{"n_layer": 13, "normalize_top_k": true, "norm_eps": 1e-06, "train_tokens": 294500000}
Below are experts of layer 10 (counted from 0) of a mixture-of-experts language model. Rows are named down (a neuron's output weights, with its number) and show model dimensions 96-127. Each number is 128 + 24 x the weight over its row's rms, rounded and kept within 0 to 255. Numbers have three digits each.
Before each expert's rows: a language model's description of what the expert responds to. This comes from a sample of Wikipedia text that the model never trained on.

# expert 37
It responds to: Auxiliary and copular verbs. Forms of be and have after a subject pronoun or relative pronoun, such as was, is, been, had, became.
down0:116094168128135111134116145144110129169123158127090115129090135149168168162110126137128117105139
down1:125151141097151141112129136128168139137160121142167150108170145140162112118112118113130154173092
down2:128119138130124114122092102132143099071118156123133148110116139076107164118125147154149149149125
down3:139124135110128103113109153112143123097125133152102115109117135108125069112144161102140106140157
down4:096119130147135113117153120124142151117155126110130152087125110132143106080142119114126124135095
down5:107114124120135141114136153112100106157109126136146130141166118061109135098191126114140139185124
down6:130098146151139147124156095097152153142128098107118128128160107084142141114108128119158122135106
down7:115131147140108122111104131116077096158091144111131103123124089127126149139152138112126166114160
down8:103115097134131161106114093096153112106115127124097171115120152144130069136124117156111149122148
down9:138149133084104113116146159129108157128118100148127158112102151100107122119106111141161149132143
down10:132128115142134123089135130123102142093088129136149112091164110163128127122154110110137104127126
down11:133184156163114104140105128085126186120113157132121132077151161095155105127128130112178146147131
down12:165117133112131166115127134109166106117151127123166131124127098177170135109135151086129124122152
down13:138155154142106110134112128140105148124136136109158145143123113169134141152128133121100097117125
down14:134137160137112135133112186126160144143141109118163083132128201140088148140085109170104124137167
down15:139135163113139101085107164141116140170147125140154143144132126130129123097107150159147127096146
down16:140116114181140112141155132117068184136119125121121092098130101150126138152167116111143148119113
down17:098123132083122112134130151126132138090124112150153138125153173141147126118182145151108087129186
down18:131080127115119141131142135147105086170122155129125137177126141126116125176112106110078102098166
down19:160078124147164119139126133136142108168132129103102119125144086136129132131106154134112122121106
down20:155098154102112145109148180184087150095137119122142145103137152088128133124136145147122132141124
down21:129136090092155154134121135125112165151118122129147157122119143108123149127175122127147105173108
down22:121167145119122138058152114129119115140143137146091153082099129102073141162126131112165142149152
down23:124134101158108114130121126143105133136125146087110105141104151166103167102136135114108112132146
down24:101128111161168134120142120125138109180104126115130129145139167139100091157081098162081139084110
down25:129101129134169162083134140144117113158106136200116113135106142100098142147142136093098133175126
down26:110109153124148137130118121134178160125152138127141102098116115134136135117110148147137128118132
down27:116170100142071149150111085125161169126134196093158145129111116117148181111133192156105129129121
down28:128119150094122169148173121098153140099154096193140153113149092134153126101098147139135135158143
down29:112131100139114124090125133142128126126165146175079110150088103117138134103139115108101166157108
down30:166161126147101113154141130158096120135111139100125088164111110213133107137106097132146135126083
down31:121114121106108146149096120135142147142152084143148120142085150119139113123136122146143119098139
down32:096145110195096169117127108104107164111124144116131133085102178118143106130153094136115120137108
down33:150138138163095129136121123141076104154137125145129107164134146119128128148142154146133137135084
down34:139131171146143157128139126125162118109105143126109096146140115146133135104143112124089124151115
down35:151110119136147116140137150096131173156128144133143068131107141134075152092130093130173153151105
down36:117080163149117170112072126153162106117156143136107111125157170109145116115124118107130079149165
down37:133125142128141127142135150097173109118108120152119165117159223101070150115168145133115098098108
down38:110128106157136121114169109113111120126138148113125137110099087115120121111139112097119161115115
down39:114146128176198156153117116131127164124181110180103139132122148150107116140108118129102142175138
down40:138134100122165126171125146150111151132120097108116136159085141128104145122174119133118114111145
down41:138109128150124105106159119139150170143148121128091119111101122084123116131123101125104139125139
down42:150094124078121103150139140124171103105137114151150121112132125130136090107105118141150073124117
down43:130153114126117117117146110137091123162118111091132088128094136170115121127124112113154117136137
down44:130136138135129115123107114159114085114144128090135132058189164131142104107129129162093132123143
down45:115093157075142138141125156157155115144116113121168124112144057124184116166146138141141151151097
down46:158119117149102137095128117113126138145110084114101126172093151148101126118122148105149145165125
down47:144085171149112153151106141142144131116143143134133129131100090099137138121133127134100148105117
down48:128121106155129185112120156118131144166124126089151134119111156134105135145114149104114086106169
down49:149156171172142132105168139118121143102121094159100102096098116161074146141139106101106133106097
down50:124131144119092130120133121139175099134159108112135162162085134116116115128144139186083178148116
down51:129164137191111158131192140109134097144157090146097078129126125118111150120121157136165123178163
down52:122120108135120141156140096090096112143157126080148157120131105087174143108128109145154136163114
down53:087163145169144131140157109123163151130162146159122117085144131117156121096137093104142141064123
down54:138113096176124153149111121116120116154134119145083109105112092173139162107104164114133149104104
down55:118070139115099079152103134130133147119109132119149158130143150104142138120150120155122096134132
down56:123084101105139103144154112133128111151167121106147108101142094127112126126123141135136098127076
down57:124168107079125169144119102114140090121099123097125136138138118143131086123143137129115146108124
down58:150126136067128098108137087121120125065119154113109128079160118096133140159080136112134108121131
down59:171145069135122115131109136102147135083117144113088117112074115093136127124141135128099134113142

# expert 18
It responds to: Name-starting fragments. Opening pieces of words like Ch, St, Pl, sp, ch (Chrome, Places, channel), plus table pipes, Church, College and "See also==" headings.
down0:118127127158147123151118164137136120113119165134127121141132122124127079166114098133120186088152
down1:139076119149110134148099105177109071125118096115115149148149179143111116117131135157173081138123
down2:132128126102084098115150145137100125101123154168118110155132161140151122102134124114106135152114
down3:119154146110108111146105118107121143187186125188115164115144120112125106122099147154126116121120
down4:118114139118086109098121132134137093122158118105079117093116111131157166091155138079141167143070
down5:126160100106110145117111097137112133138113142111113118159103110103149146100100129136126120133157
down6:169128163113126152104156098107122127143097098165162183142118117150117143128136124124161133076154
down7:125207101108116138117133137124117099140110103131114145151100134122126114129104115077149115127110
down8:117136112140081147150149171131099136097147106109171141135158135150122132160139131129126153127102
down9:175136137162117139153105130135114168092125110118135103170167108139122165147108163127164077118099
down10:099110136143136108170091120108123158080168116111152115137112145112139122128084102124121103145134
down11:111137140154143112140164150147101134139127151135090141132174081079094105122133133154179161142151
down12:134136147113141110113132140142113135126116081122113108094110122117159086171161142113077089159136
down13:119149158137165109120160102074160128138110200074156090142098160128091096115119100124101172175124
down14:147145107129133126125156111130145120121108105160148142142091154116123116106157098145121096085117
down15:131105144119108148144105159146165087149125132121134106108140116136087093098129117086138072134136
down16:111118111130150114148110130123119130130118119132158147119101088117101133168072107146134130136135
down17:123155104140110130113101150119084095122153089171170162125117086118143111120120132118128087115146
down18:079141135063173151114137158108090136157136120160144121109129140115115137165159137117153114096152
down19:123139169118120163187091152151112079115152155157168102137118145102097105101125162126137087078162
down20:173106162123150134115075100092141127122132141136132132135134099104142151090128089120156111173103
down21:107142192131113139135120129095160111123116152180113105120128164069118158092120130143162125144172
down22:110119199142143156130131088104127139097122140108098147117100134107104055137117109169077123150114
down23:129141152103113162133128161161109117120106113140080106087116098121141121108103124149140126082088
down24:176131147107151161103102139161168134106108136106125151129137110134129124152151142097109102142140
down25:113120130111090134086128158141124138126139109137082096024141164117054113126104133138118170116148
down26:141190145116101096116136120061172105110119141117119101158152141150138145140154174076126168143078
down27:132119125165156115150144156170149146109121148136075110116138127110117115136102126129123155142113
down28:123147107136170123118143122127140107117115160132145113172124128100122183158111079142149116123175
down29:136124108101142110092171094115149151072118151123155129116101131141169163127129134165154160139157
down30:134168136058121141091145110122177145190127110125121126131165094160123122113144139111129112138172
down31:159141111136137158145131124145127114137104101101176115116097132140073118108143141137152105116157
down32:162142121143147096122113124126150120159155068113144140125095068135131095146158137149157110182076
down33:136128146158137080109105139158118123122132111107167147144153122097096109109133130121100159123139
down34:084135072126147111121126151142136122115137140148182149111117104084131143137091117099173078089132
down35:150150148129139174102124155107140120152084139109146137151135135133119115150124115083112167165147
down36:115126127167160092127112119111165130160142124126138140176121084077126123117132154153181111111132
down37:104082169165151123123128108156168125150121166119117113100119128124128147120182104143105135128135
down38:117083114117075116180091125190130144141109140147140079156127084130070122123106137139154180132132
down39:111155098137128097140107099103119183136125109103076121154144121126117121172099065087130127136123
down40:128115148125172116112140137102138173121168142155096147112098121085106109172135142141143143120112
down41:123141123160107153156137142126123144100142185137167137115167111171144124148152165103173103129099
down42:111115119149107126153147131109120143122162127073175141139176120141123127138135118144144147135150
down43:119113157100111103117119128131094109134098123154115122103128170133141117095167162163167134099088
down44:107071116116142144129104156103146126114096121097145121138116148141122133154141114049106170104151
down45:165128113138113139060167106140135182156123132113116139086123120119144138110170160120128122068131
down46:205125109102148128102130128087131120121100135088145146162131123097047108093166163112140131117118
down47:153110125171140153151067115121109153133131116155145112098117135131121102100188154130163109063145
down48:123125108134158220097121107129104146112155159118108142082133113092162167089118094139121105133116
down49:110142146125125156113128114109128145146138137139156133148153095141116130129112125103139178118129
down50:156080128130123108160156139153137082162114144126141146100174126113111070109123118149109137119121
down51:169146106171128057163123120121161136122121109135113102111090098129128115149107140103109142103130
down52:139160117152105156157114142127135091156137142153144109123129105118152103099088163089125132128102
down53:130111160147143124125132109115085124142128109113114131120081114115163131127141127117128132194131
down54:173088125172123114160095138176151146098149146147156172059131154103110114132114136160157141120109
down55:179166126174141121132141148131128169162132148105107078087140126137135094162188126129108088086129
down56:116143125120183111115100141137098158124157136103153143145119168119109133103102132167167093125128
down57:159155139139131154099098170125165135126132127099173111123144134125090180128115135116100125111148
down58:117163131111124125112100132124111116190135126181123126119100175135118114095111136139182134139148
down59:102129107154141132169119138113126141116176136130109174127121172100167127132147141104132161160145

# expert 29
It responds to: Romance-language words. Word pieces inside Spanish, Portuguese, Italian and French names and titles, such as José, -ión, -ía, de la.
down0:114094137154126136133138071151121078141126140082129137098186124125126127135143139115165128115127
down1:166127125108127139131139145116149129142113093120130106132115089108100096174138137108147125158152
down2:129120143117109108116167078150160124147128142153127137106125142143121095115125137113107110181142
down3:150112140115152126126087121141117092116158139139141124111090111138106099109115179116153137152140
down4:112157129147111140159116127090157123147119135129120152132156115133135171162125092144133125103192
down5:105152123104145150112142130145158111140159131132122130125097136098122131174116166082154145126139
down6:131148099120178154118117122109128144078091114145145134127126151135100152131125078177128111070142
down7:122163142125137161118122137126156117134161156126098153134130141126156161125153149123096112110159
down8:122122145139115118154124130150090124118091128174130137115103134156133101151114113076135119134088
down9:139118077127114140122111118133121116136121109139139139126120128111132106140131108115172136141183
down10:095144122149127159120169141145122140148128141151126120153114150111124109159127127126097117122117
down11:105136138143083116152095110149159118150116111132125098109139119112111121149131122116106139123144
down12:130114158159170131138173183122149112163102130126095133087128154122150096183120122135123118135101
down13:166156136159143184142119126157136144138136079130139133138166131162127059102114113128157113139122
down14:116123143162138116111151127113125159143135119134131154092086114118172114145103116133100117133122
down15:137146122149144178101053136107135089108129125114124132114145102148138101127187152153147141135115
down16:150135137147067127113118141114099118125107127088118177149157107090157128121128127170166171107131
down17:124106141177136123119150118149126125132125162139108156122133140091176103123107121111115141131092
down18:183135112124098141143123125171119161148156122134179122137124140119121072161143148134113126128125
down19:140129140165127142146137090104144139151098124118145098116156133157135123181092101115158132111117
down20:177111153126170116128108162154110109119145113223095128118109097138106118135094171119118088113120
down21:128098107118157158118121112136095145118123097124108084058079120119098124132136161130137121126120
down22:150132178119160136129152143146123091133148115167114117125173100097145089142105139103141161117127
down23:128140143141116120138109120153123089162099162134131095103132137119113119131170089124178182137164
down24:161129118103115151119119140106118114121166116175136131134156134156114101133130099128118147122102
down25:111168119123125106109127135135155172147162117103140146138093138144090148159107069098069118109121
down26:123128180095103162149083140138116126107129142160148131130117096154138151124093118131102105150146
down27:141106114124111127088121097129112146107108138155105130120128124128109130159131116091092171164125
down28:122122112120118123113145092101093135099117131142153124108153135119116130142119123186094121152130
down29:134139076119116162112139111110119131124141113138127130105144137140106106105111144121132193128131
down30:116138144100163118094100113161151162125120105132130089114131125126128155115121139141158142094076
down31:129156103121142117118179122147127132108095130145131144075098111078129102165154145111082106103113
down32:121131145153135114130121144144094128135097138128151158128057140139129137148089167125127124142132
down33:121141116112072126124111208114169162135113090117100152112127086118103134131129150128150084119123
down34:096139088115135115117109150128119136140123074156112113131129144144123126115113146112109151121092
down35:149130115109152109128120113128133116100137141135117129139075168103095118127150074177133153106112
down36:109120094134078148163102139127179140111110123108159147124132130126145143175132102114079176163114
down37:133142144120132131114096136120130135117133142148141124161098134105119154106098130109123125103112
down38:144106095137141134149091138142093149122134123139137120111043131160098125149133126098105110130134
down39:174154146108099138103147109128171101175135110146092128130114086110136122129115150082117115137152
down40:183117114141133141156124104150114105133125128122102107120130158129146158115112118122089149129116
down41:167096128137142097151121121088138134139163092121109149117139099155148153101117124137134125117149
down42:129129141129141139146121165132091148129130132133144091133172136136150110085080147133147134127128
down43:144115140163165129126150128156099144133110146116120128156126164124112143089132115126131134145080
down44:151137155134131139141149156194141139112145108126137128125109148122139172104156155124144085144129
down45:102114128135129105117140057096147096118132165156122159140144193084110129146157132092153075184147
down46:086143140088126112124104115125153116139106122148133092152175121154185166089124154122133158115114
down47:097108198104142108152160151123157162151107125111127112143147123142139138132115130108060143150137
down48:135151115159106133141153136161094175168115110125089137143123139138135124101115055086104141131120
down49:142111138122116106150162108170153097147107174121117122111152155080130133132135126135151123146195
down50:137108138138137139109086148153142141135175121142144143146122125180128110168130133117088138120157
down51:133123127138119119096127112139135134160102106120134125129110100109129143120147103133105096124125
down52:116101127154113187131105117155146143149092109125162128085124157113100099152133198128154113140194
down53:124142113099136148113154156102126156143144159142098117120145139141146146137129121137114145107103
down54:138113131094148106143116096131157154152157100098135128142120110139120160149112141168121187096140
down55:119133164109108152111075159115155134139104132104093113107129094152131149101130120142113136154100
down56:128139149100177131102107110108144116136086159119167135121139133101116161117143081122097145154105
down57:141143133152133147124073151106116113129121080145145172139119143159111110135128136070134151075091
down58:133120127138143134106126146157078122148109124097103163179142170132127156150135124139128107171176
down59:110096136138142127145111132127105147112132098107127109106107163116180123109160113141148108152149

# expert 28
It responds to: Cyrillic letters and single capitals. Single Cyrillic letters in Russian or Caucasian text, lone capitals in codes like HO3S, and pieces like if, red, white, wide.
down0:104118133168121122138097113118146110133173186086149126127114182116151107116093166166133119125111
down1:089131115133155096118130146127111160122110157100128161119143107079155134120181118122122143162158
down2:120146130070141094119139144140147139184122140128107167152108084094111114108145164122099148167102
down3:172119105127102134152151194136150131166129166132108116172108159163135076139121131173128131097072
down4:115127120136126138084115152167118179119130160143153098111163167078102122109106103091116119130141
down5:144151165124133122134189112136185136121157094068151096130134131134126143116126121141105131135147
down6:133153137131111094142162123158110166132093124107118122094119173130133116138120119160198122153183
down7:177148107131120104156139133079128136164158118127143123148117161164127085131160086132146181164119
down8:084116075102143132107120132114119138110128118126153092126114085108152150135148102148159159143171
down9:124155117120137150088125122184132129175116095147120144104130133091090151076116109139142141152165
down10:078125102105114127101127155145131116180117069184134155098100126098127133106140127173133108148167
down11:129151088126157146168117142126106148159119117165166115123103106123136134141097120122127110119093
down12:099149143137144137156135102090115128131118116160139120161076151155148159167179161101134154098124
down13:147100107112107113165101105144119126132127124129131125090140155158127094101119161108149133145126
down14:100099132101135154072151151137128111147125129119159162158109130099106115094088162123191136161169
down15:112101136106121090115112150099056126121145105099089126184129086118128100085139138121119161142140
down16:115135109145152145116153154138143141146104109186122132124140127139087097097109139143115123100078
down17:145158099167174116126141162146152181126109096116103127110113096157108096104129117100117094093089
down18:137093146123156102101141140136175068137110135139136118127086132084130169153123143143122061162153
down19:126119136127101112157143110119108126144195089133084166140149182154190132133097131127089100124126
down20:182127135151165162122114129086140106139122122099128142171157116090112150165150138159147122132139
down21:150114167096121134131109122121131142153133106091090140093141171156121105139098154141116153137139
down22:183111114101145107164110094124097112119125105084155157143178114085129131073150136087168102147156
down23:138144112126138129182156167129104146145123164126098142104134102089115119128124082143096103096140
down24:104152131125123154207140150121133104110157122154133140113149122125104117146134124130117171140118
down25:131094127129132139120169121115125144102118189167168135123094123135078144151143131133102120188130
down26:135145145126140197120113129114144118103128143167152130155139109120116121125130131142106133089101
down27:134154119120123074101097136144165151138124150092139164131069131139161108139152142115096105156098
down28:119091148155112122135121109153182142102108128094124134115136149154123148088111133115080144148113
down29:160124167133136096105119107125141121077150121114073169110128108143123070123112109147118132137125
down30:121116121117135147102117139130150113158129168161127115114144098102138135156151130147137107125151
down31:117135165134130155146143130111111109135129134171101109131123127146136150150125180120054129133092
down32:087139138163113124118130148132134133117110125137132132116120094140172131144106098120100120087144
down33:141107120195113114144108101129158109132096109106117120114104163133094134169118122088112123140106
down34:156077095132119126160164109138104118154129152112145127110109092118114123130129170128096096129113
down35:118140152125093145104132152180150096161132119116109131114134164134136120140113122125165119156177
down36:127132106159088145126116181098148145142137132120100130083094146160151091136130158110159139164138
down37:117166131122091149121140113094116165126134074115129132163141162141114116165173116120118135127148
down38:128100121137144159109149133165157165076102150174127112107096125138110132148126103112128096123094
down39:157082141128133126096117126126137080169115116107137112128169190102149097118134106141136186145165
down40:133129134122079130112142134116100153134124160129166166156097169128146151109132114145175135135168
down41:156112093154150083087133097094136153096110153098147127128120135140102122107100165109109147121134
down42:160133165095105151127125137146117136105143121118122155102096137163083140144112150120109107113118
down43:131103167126123171106120090116127152114091180174122141117072173122136131138128145141129086129115
down44:100102060118133145089125130109108112133141125119112096167126122119155162129105151067108111128101
down45:170136129160079118121119133108113127121153104185123150096116153215086103155157134113143166082113
down46:129123145195084097110123151126106112156140126147118110122126118156129089149101135121160140155154
down47:147165127109097121111097128130137119136128091178165098153085141125147110112118153135128172129126
down48:121137106159122123153120150132083137122168092141085114099115140142124149126138110145087102084153
down49:125132078177129112115112152136152091147151108083103110120123126140164102130064111141150122103105
down50:128146098156108135151139125110155117169133138160127134081118118118117145149145125132096133115138
down51:109122145074142103157146137153139136129112131102160117136157142127139114130111107133128164126144
down52:118098140092121145127139160151130156120115102136084102153116102124103131118116110125158143106088
down53:093148110129130081169122133125104119119125099139152115132113134104153113156176103082181143160157
down54:148096148154148130127163084104170125145094153109133142112152145157119104159125154111129075128125
down55:143116125137184116150105093109099097112123150117110107132103127090139154156082143184129113117145
down56:130100141122127122114118067128143145133152140131116079125133128135090128143088168155133136152114
down57:151093118115128117139104145114156176134145146126140120150187151110126106101140117139151145172126
down58:168124135181099161143118119088112116131125126110160143145136140091144110108119138152098090127136
down59:103132123129170090144134164169124095132143157134119135161180090097139155127168086110111148115162

# expert 19
It responds to: Infobox field names. Line breaks and field-name word starts in infoboxes, election and sports tables, such as Spouse, Turnout, Swing, Party, inter-, dist-.
down0:149104123122152157141142126115124138124159135166125153127106095153131139101100070150111099117130
down1:102166132148184143146128129112158122112090121109150138140101132126132143160102153115114155129095
down2:139108116139131120121125138093160126089168090158120125109093124138084135114120136096090118116189
down3:140101132168118162129064123126101139109135132138099080111128126131129149077099155121121082104101
down4:076110153113127138158118174080103142119108126163103112123148178114163117103156120107109099101096
down5:144133097151100141103127087121117140128074087086149112078138114081110154096126141165125104148119
down6:132112140116129105165153138114140118119151149143168109132151094158133139124144093117086155121143
down7:121091104150126105145104127159116142155074099148107147123073136143155119159121120122132121110123
down8:140115086128137110126125118163155153137121133132134150112105127168144075087138140137096141143091
down9:131127133154129148139170108146151152140149157114111124149108123165069139157139132133109114113182
down10:106111117133097125127128114168133075116170132091138140139120147107124170139136101114130095101209
down11:073143148107168090136141161092108108114127188145159158101116091107166133175164151119157149156124
down12:114108147170161172098129091130161109141132094122131124120126172132146149118140130116148140142096
down13:134115084144119135111111137154096136105167126124160150140129127115105118142120119182120129150109
down14:138148203105107110157099136117128104133139092110119089090106085113103090136142153161153137146169
down15:153136128158124130130163112132107124090116126138124141136157161107139079148113103118131153158143
down16:105150146107102125113145159117197142098113119146102122073145156152152127164148133132136140095115
down17:159143122183122161113117151122122153143112166127138129123091132114144144148134135158098107105126
down18:105132124164116150088165109153157138146140101127126110114136080117121156157127136124149153117154
down19:131155124164127094129147112157131115071087114130113118143135094116093107117127166165169147127125
down20:155129096116123147109125140139129134116145104104153159134115125083085141112159157093133108140099
down21:073139145118079160143165124121088158135130151129121117125120106128108099143144127141151130143177
down22:152155102153128131173140127154158169154098118142095142125079110148119139140119134134122136107118
down23:119150123179142151105106165129125130108102158086118133106153161161108140143117167131131116125102
down24:147089125133129101145131108127123166118125118143126102147134150145130140120156137147131111146129
down25:138164129060123124151125162133148156146126128098140152139102145167120098108143145131133114145096
down26:119141138152131082097140118129110101083120133115102163150147149121100132155090116148098144141112
down27:155125116078142115142172125124196124129110109159084124120180167162143106100116109065118118126160
down28:151123109170143127103146137134139143128126090135184135165142155102194143154118101119133137105131
down29:127120154132130172104116143095137141104136110112127161146133107133104100112122119098132165162135
down30:134110115072071168115154081132170163102135131101120138102124093088089154124133120142122116110157
down31:111133110112117167124153108159156149097173110132114116174143100161127125138141149093141128105086
down32:136128165135122155196112096146125166121128131176143135160106123126174124125169103142125115141149
down33:134130136124086184125134115174131121145094112085167165105102184109124182136189129142090111121142
down34:115140098109121134174129159090113102071142120135159079141186126148107103130119121110141126082167
down35:104094154130112105134101116085111142175100152138145098140132161152151203145154114102117114101132
down36:135110167111174160068070112117122134127150118089159134177150103124093122129138131091148143133144
down37:122114117135129101138137125152116139136169137086118091097113076131114122126142134108130111148134
down38:143119148094142118102115123141119097111130120134141114072143086099169135152153081134113124125127
down39:177122103147114169112122153164133137138150134125152166139158128105124123154117154141141196111138
down40:156153101144135101112137126164128123133143101163155138113093133119112149130156135124152136117118
down41:137148143137144151094092167155158147137164130117098110159130138182133144112090103117120097126135
down42:147109056111156107149134137117127125148150154112124134152157138119142131135120122114141172112151
down43:151138140134125116129163179122143116106106140158113037123140085148153117150138094137118149114159
down44:108165130154168096113085130125136098120118124114115097134120116124158124076117130116133147088104
down45:120125134110142135171127116121099132073114120126122150102142194136116152155149151147124160112077
down46:118149147116135131144174143111108158138111099151090136115105116156107112058147134145125117111136
down47:124131108125105148072151145096105111152160093138123137155119143152118108115153151175157109133178
down48:148125133135138098128140084141127149120140132119149140140134088115122154070161122139139099189149
down49:095123181089132128144113136140142114127148108139120119135130198100134098121111119163105130133101
down50:143130116136158139076088101107119123080145140119148126130126104120184143108120136141116130091147
down51:127135081162115130126126103103133141181092127124140139126154101149120113161156148113121139123082
down52:186121103135127131112117151161141117143100129122113142144126148126109090121124096106110153140128
down53:128101132137145099141120113133157084140190132143073092139142086165120127125100113112115129124146
down54:101141114113114134078107097097090103095134138120126132133127121144139131143132114164112113104112
down55:106129128130111107153150123132129133160138129159113111191108130095147133102120121119163148152120
down56:145131147125178103120114175133138118183111107156108130119119113128102090136108134137129110171095
down57:129110151123094092127146127120135110087159139122185141169150106130126101150146123099072118146086
down58:165133104114088105129158092092141102144132125143116070142110122115121105118102136142132167100166
down59:155129102148109150136142128094136141110169145147182074074148122073128110106105063122117110067129

# expert 13
It responds to: Taxonomy and markup. Latin species-name pieces in taxonomy lists (Coccinellidae, Malvales), table separator rows, and heading markers like ==See also== and ====.
down0:154158094140113151125099125138156113121142134096166150152117114138142194133128147132116156147113
down1:097134096081140113143137100158145141163084117134123158122111145087092149131118151118129142145118
down2:105110125134172155133099154131133162128157165140155106084165155154134106133088126125117111134116
down3:114123134122129127130142095115119114137085142157102115116134108139086152102096107126118143173134
down4:145135132136073151174136130163135103157156112101127081126113101108143155166108128102130138110131
down5:183130144079125150095104087172131104109141117139125100106144122085112111096128131153133138185178
down6:162101135133166126119105151094136094109192140197108142134121098125140164100160117142104114103123
down7:111159178130116158115126137109143141124159109115129145121118144125135109191117141151136139124117
down8:101129163133119169204089160126103130142132138106109121141139112146109152150149144135139125140136
down9:141146117119138097108134149099121131091119087144162198149148124139172105093126152080111161130124
down10:146110112121102105147155176091171125114154135109147104104141127114129138105139128098131151105153
down11:132172134136131135116146132176149103153159141100123134119130120159153112111151179130111143091141
down12:166143128164086121163135114153100115115171088113113118085094117100154139106116124098112079105152
down13:123124110065126130130128113138154132146122130165108125088125141091169122114133131159136099092077
down14:109131139106115104132144116098119114165188123120139136143123100151114123098126132145166146167162
down15:118129121162147110136123092143161153156135089128149132106184116118123098141173090122151122170103
down16:092158131077102118132123120135121131156143103132122127169126139161129114156171118145107137128089
down17:154132141155102126158124154155118127122116095103136155163153134154085132175142125146112141098118
down18:130118139119143114137134141117116151164124118167134133162125135101132125101124116175091119062136
down19:155104135140097128081101121110147123087111153139158153079108072137112117145089133090139110121163
down20:124114140100160140155104136098115145130129166154097151149158122112159156150107153112139142159141
down21:132127125091134088093123160119114123139142100153097131156086141148138093145157093146082100109087
down22:143118114150125140156090126123093091095151142147140083113154130128093148118137124117120068153122
down23:120108149193135153131120088147141147102126122116114150146112102108098130123084137158069108128132
down24:136144154091124110120180093122174157140135132129111150086169132127110154094129115102148105160165
down25:126128088174135111144120111126183153194133167105155115126134125137156165079119142109164132169145
down26:139113109087133092119146137148165119121141172173128132094101083182129134152124136159140156105163
down27:132134164051095160130184124129146129146109127108139114119135167187102138160154139131138149116120
down28:182096123153133114140149119153110132145119134117150152143131125127096132179140142112180150145148
down29:144118113119132135134126100092157111119130137109137113122131100095129075144109122149112117138106
down30:162096129090165131158150142125117115102128095151152125128117082138149113101089136145140098115133
down31:121107078099178104108163151165129139120101099060103130136137114087143171108144150156129150118146
down32:143095153168126219115188125139144126140103145096118094088136146144147137145116109114115087112148
down33:125130087128148123147118097108151168143115104118096118143170161082121148110144117167123167130179
down34:158161131115118083098125121179175077121108121165124119113133148169115118127143139145114135154110
down35:119101112126143141124100123111074160101134087104122173147126174138121134104123092135143137141097
down36:136084120150182124094144131141092115198148142134115111083132147127144120105105136074130131131112
down37:129162124133140118132170146095120130089117115120132143146086122130155154081110067143151152141154
down38:124130133163122079129138125097150101133159119108105121138116157134125112094144140140142101136182
down39:109152130105111105093156111158147121133079167098114120128150165113155145121144148098137099136136
down40:129134131123139129139126135152126109162175136109109094099136110143162126114117107108166124162114
down41:106137160161130125120092125105086164130137121096128107096103148138134136094103169149132154168104
down42:140103138113150111128135153102085155151120115139113135170102100139113125083111139142154179128118
down43:109114129116156165145144150093123137151154124129136103139079111115138117097132181147161189179171
down44:129173144155111132157113163130090138153148092133122116089171157132170120148091137092130142150127
down45:096113136131124160126077144147153141162149169169147138168117144146124167157127149143138141116171
down46:157137129115103132144115076149109126089105150145104130145155121122072139133164108148100144132142
down47:156095149103110168159164130140102116125129176181147125126095157139145142159087116124091133081158
down48:075137134116120157103113150143150129155140125145150127176180134133150173116131140128131121154135
down49:126109146126176159109093120111099135141126103102119119142104102117141126151154153135130100077127
down50:098120132144145178160111154119095147097143164118153135173081110135121131168127125149090127113129
down51:128170132166145133099113095088105102162130132129133089124125140132144123092107112110153166136081
down52:084105134103139097125135084148134112141137155120179132094105092121130159136143140144128094137146
down53:162148155114123139197099141140147086129153121144139147103167164141130104202160145144165150120139
down54:160129113112113117136103107147113110141144069139159138128094161085149144136119119141135111139140
down55:115081167106131160122137149144120140131083139124107120095113135113090144123099130123088110087134
down56:138191163144113149134147129102156107153119093074061136112158151162154116130106114096123139191111
down57:121123148111149145143110151105166075111081107161142171116161147111105092106137089135158145130111
down58:087107122121119120097105142131106136122120110103097130137122142164115127152096110102098134074168
down59:129140104164114126140146147147128089082157117152144152106143123125150111118132143137070130150158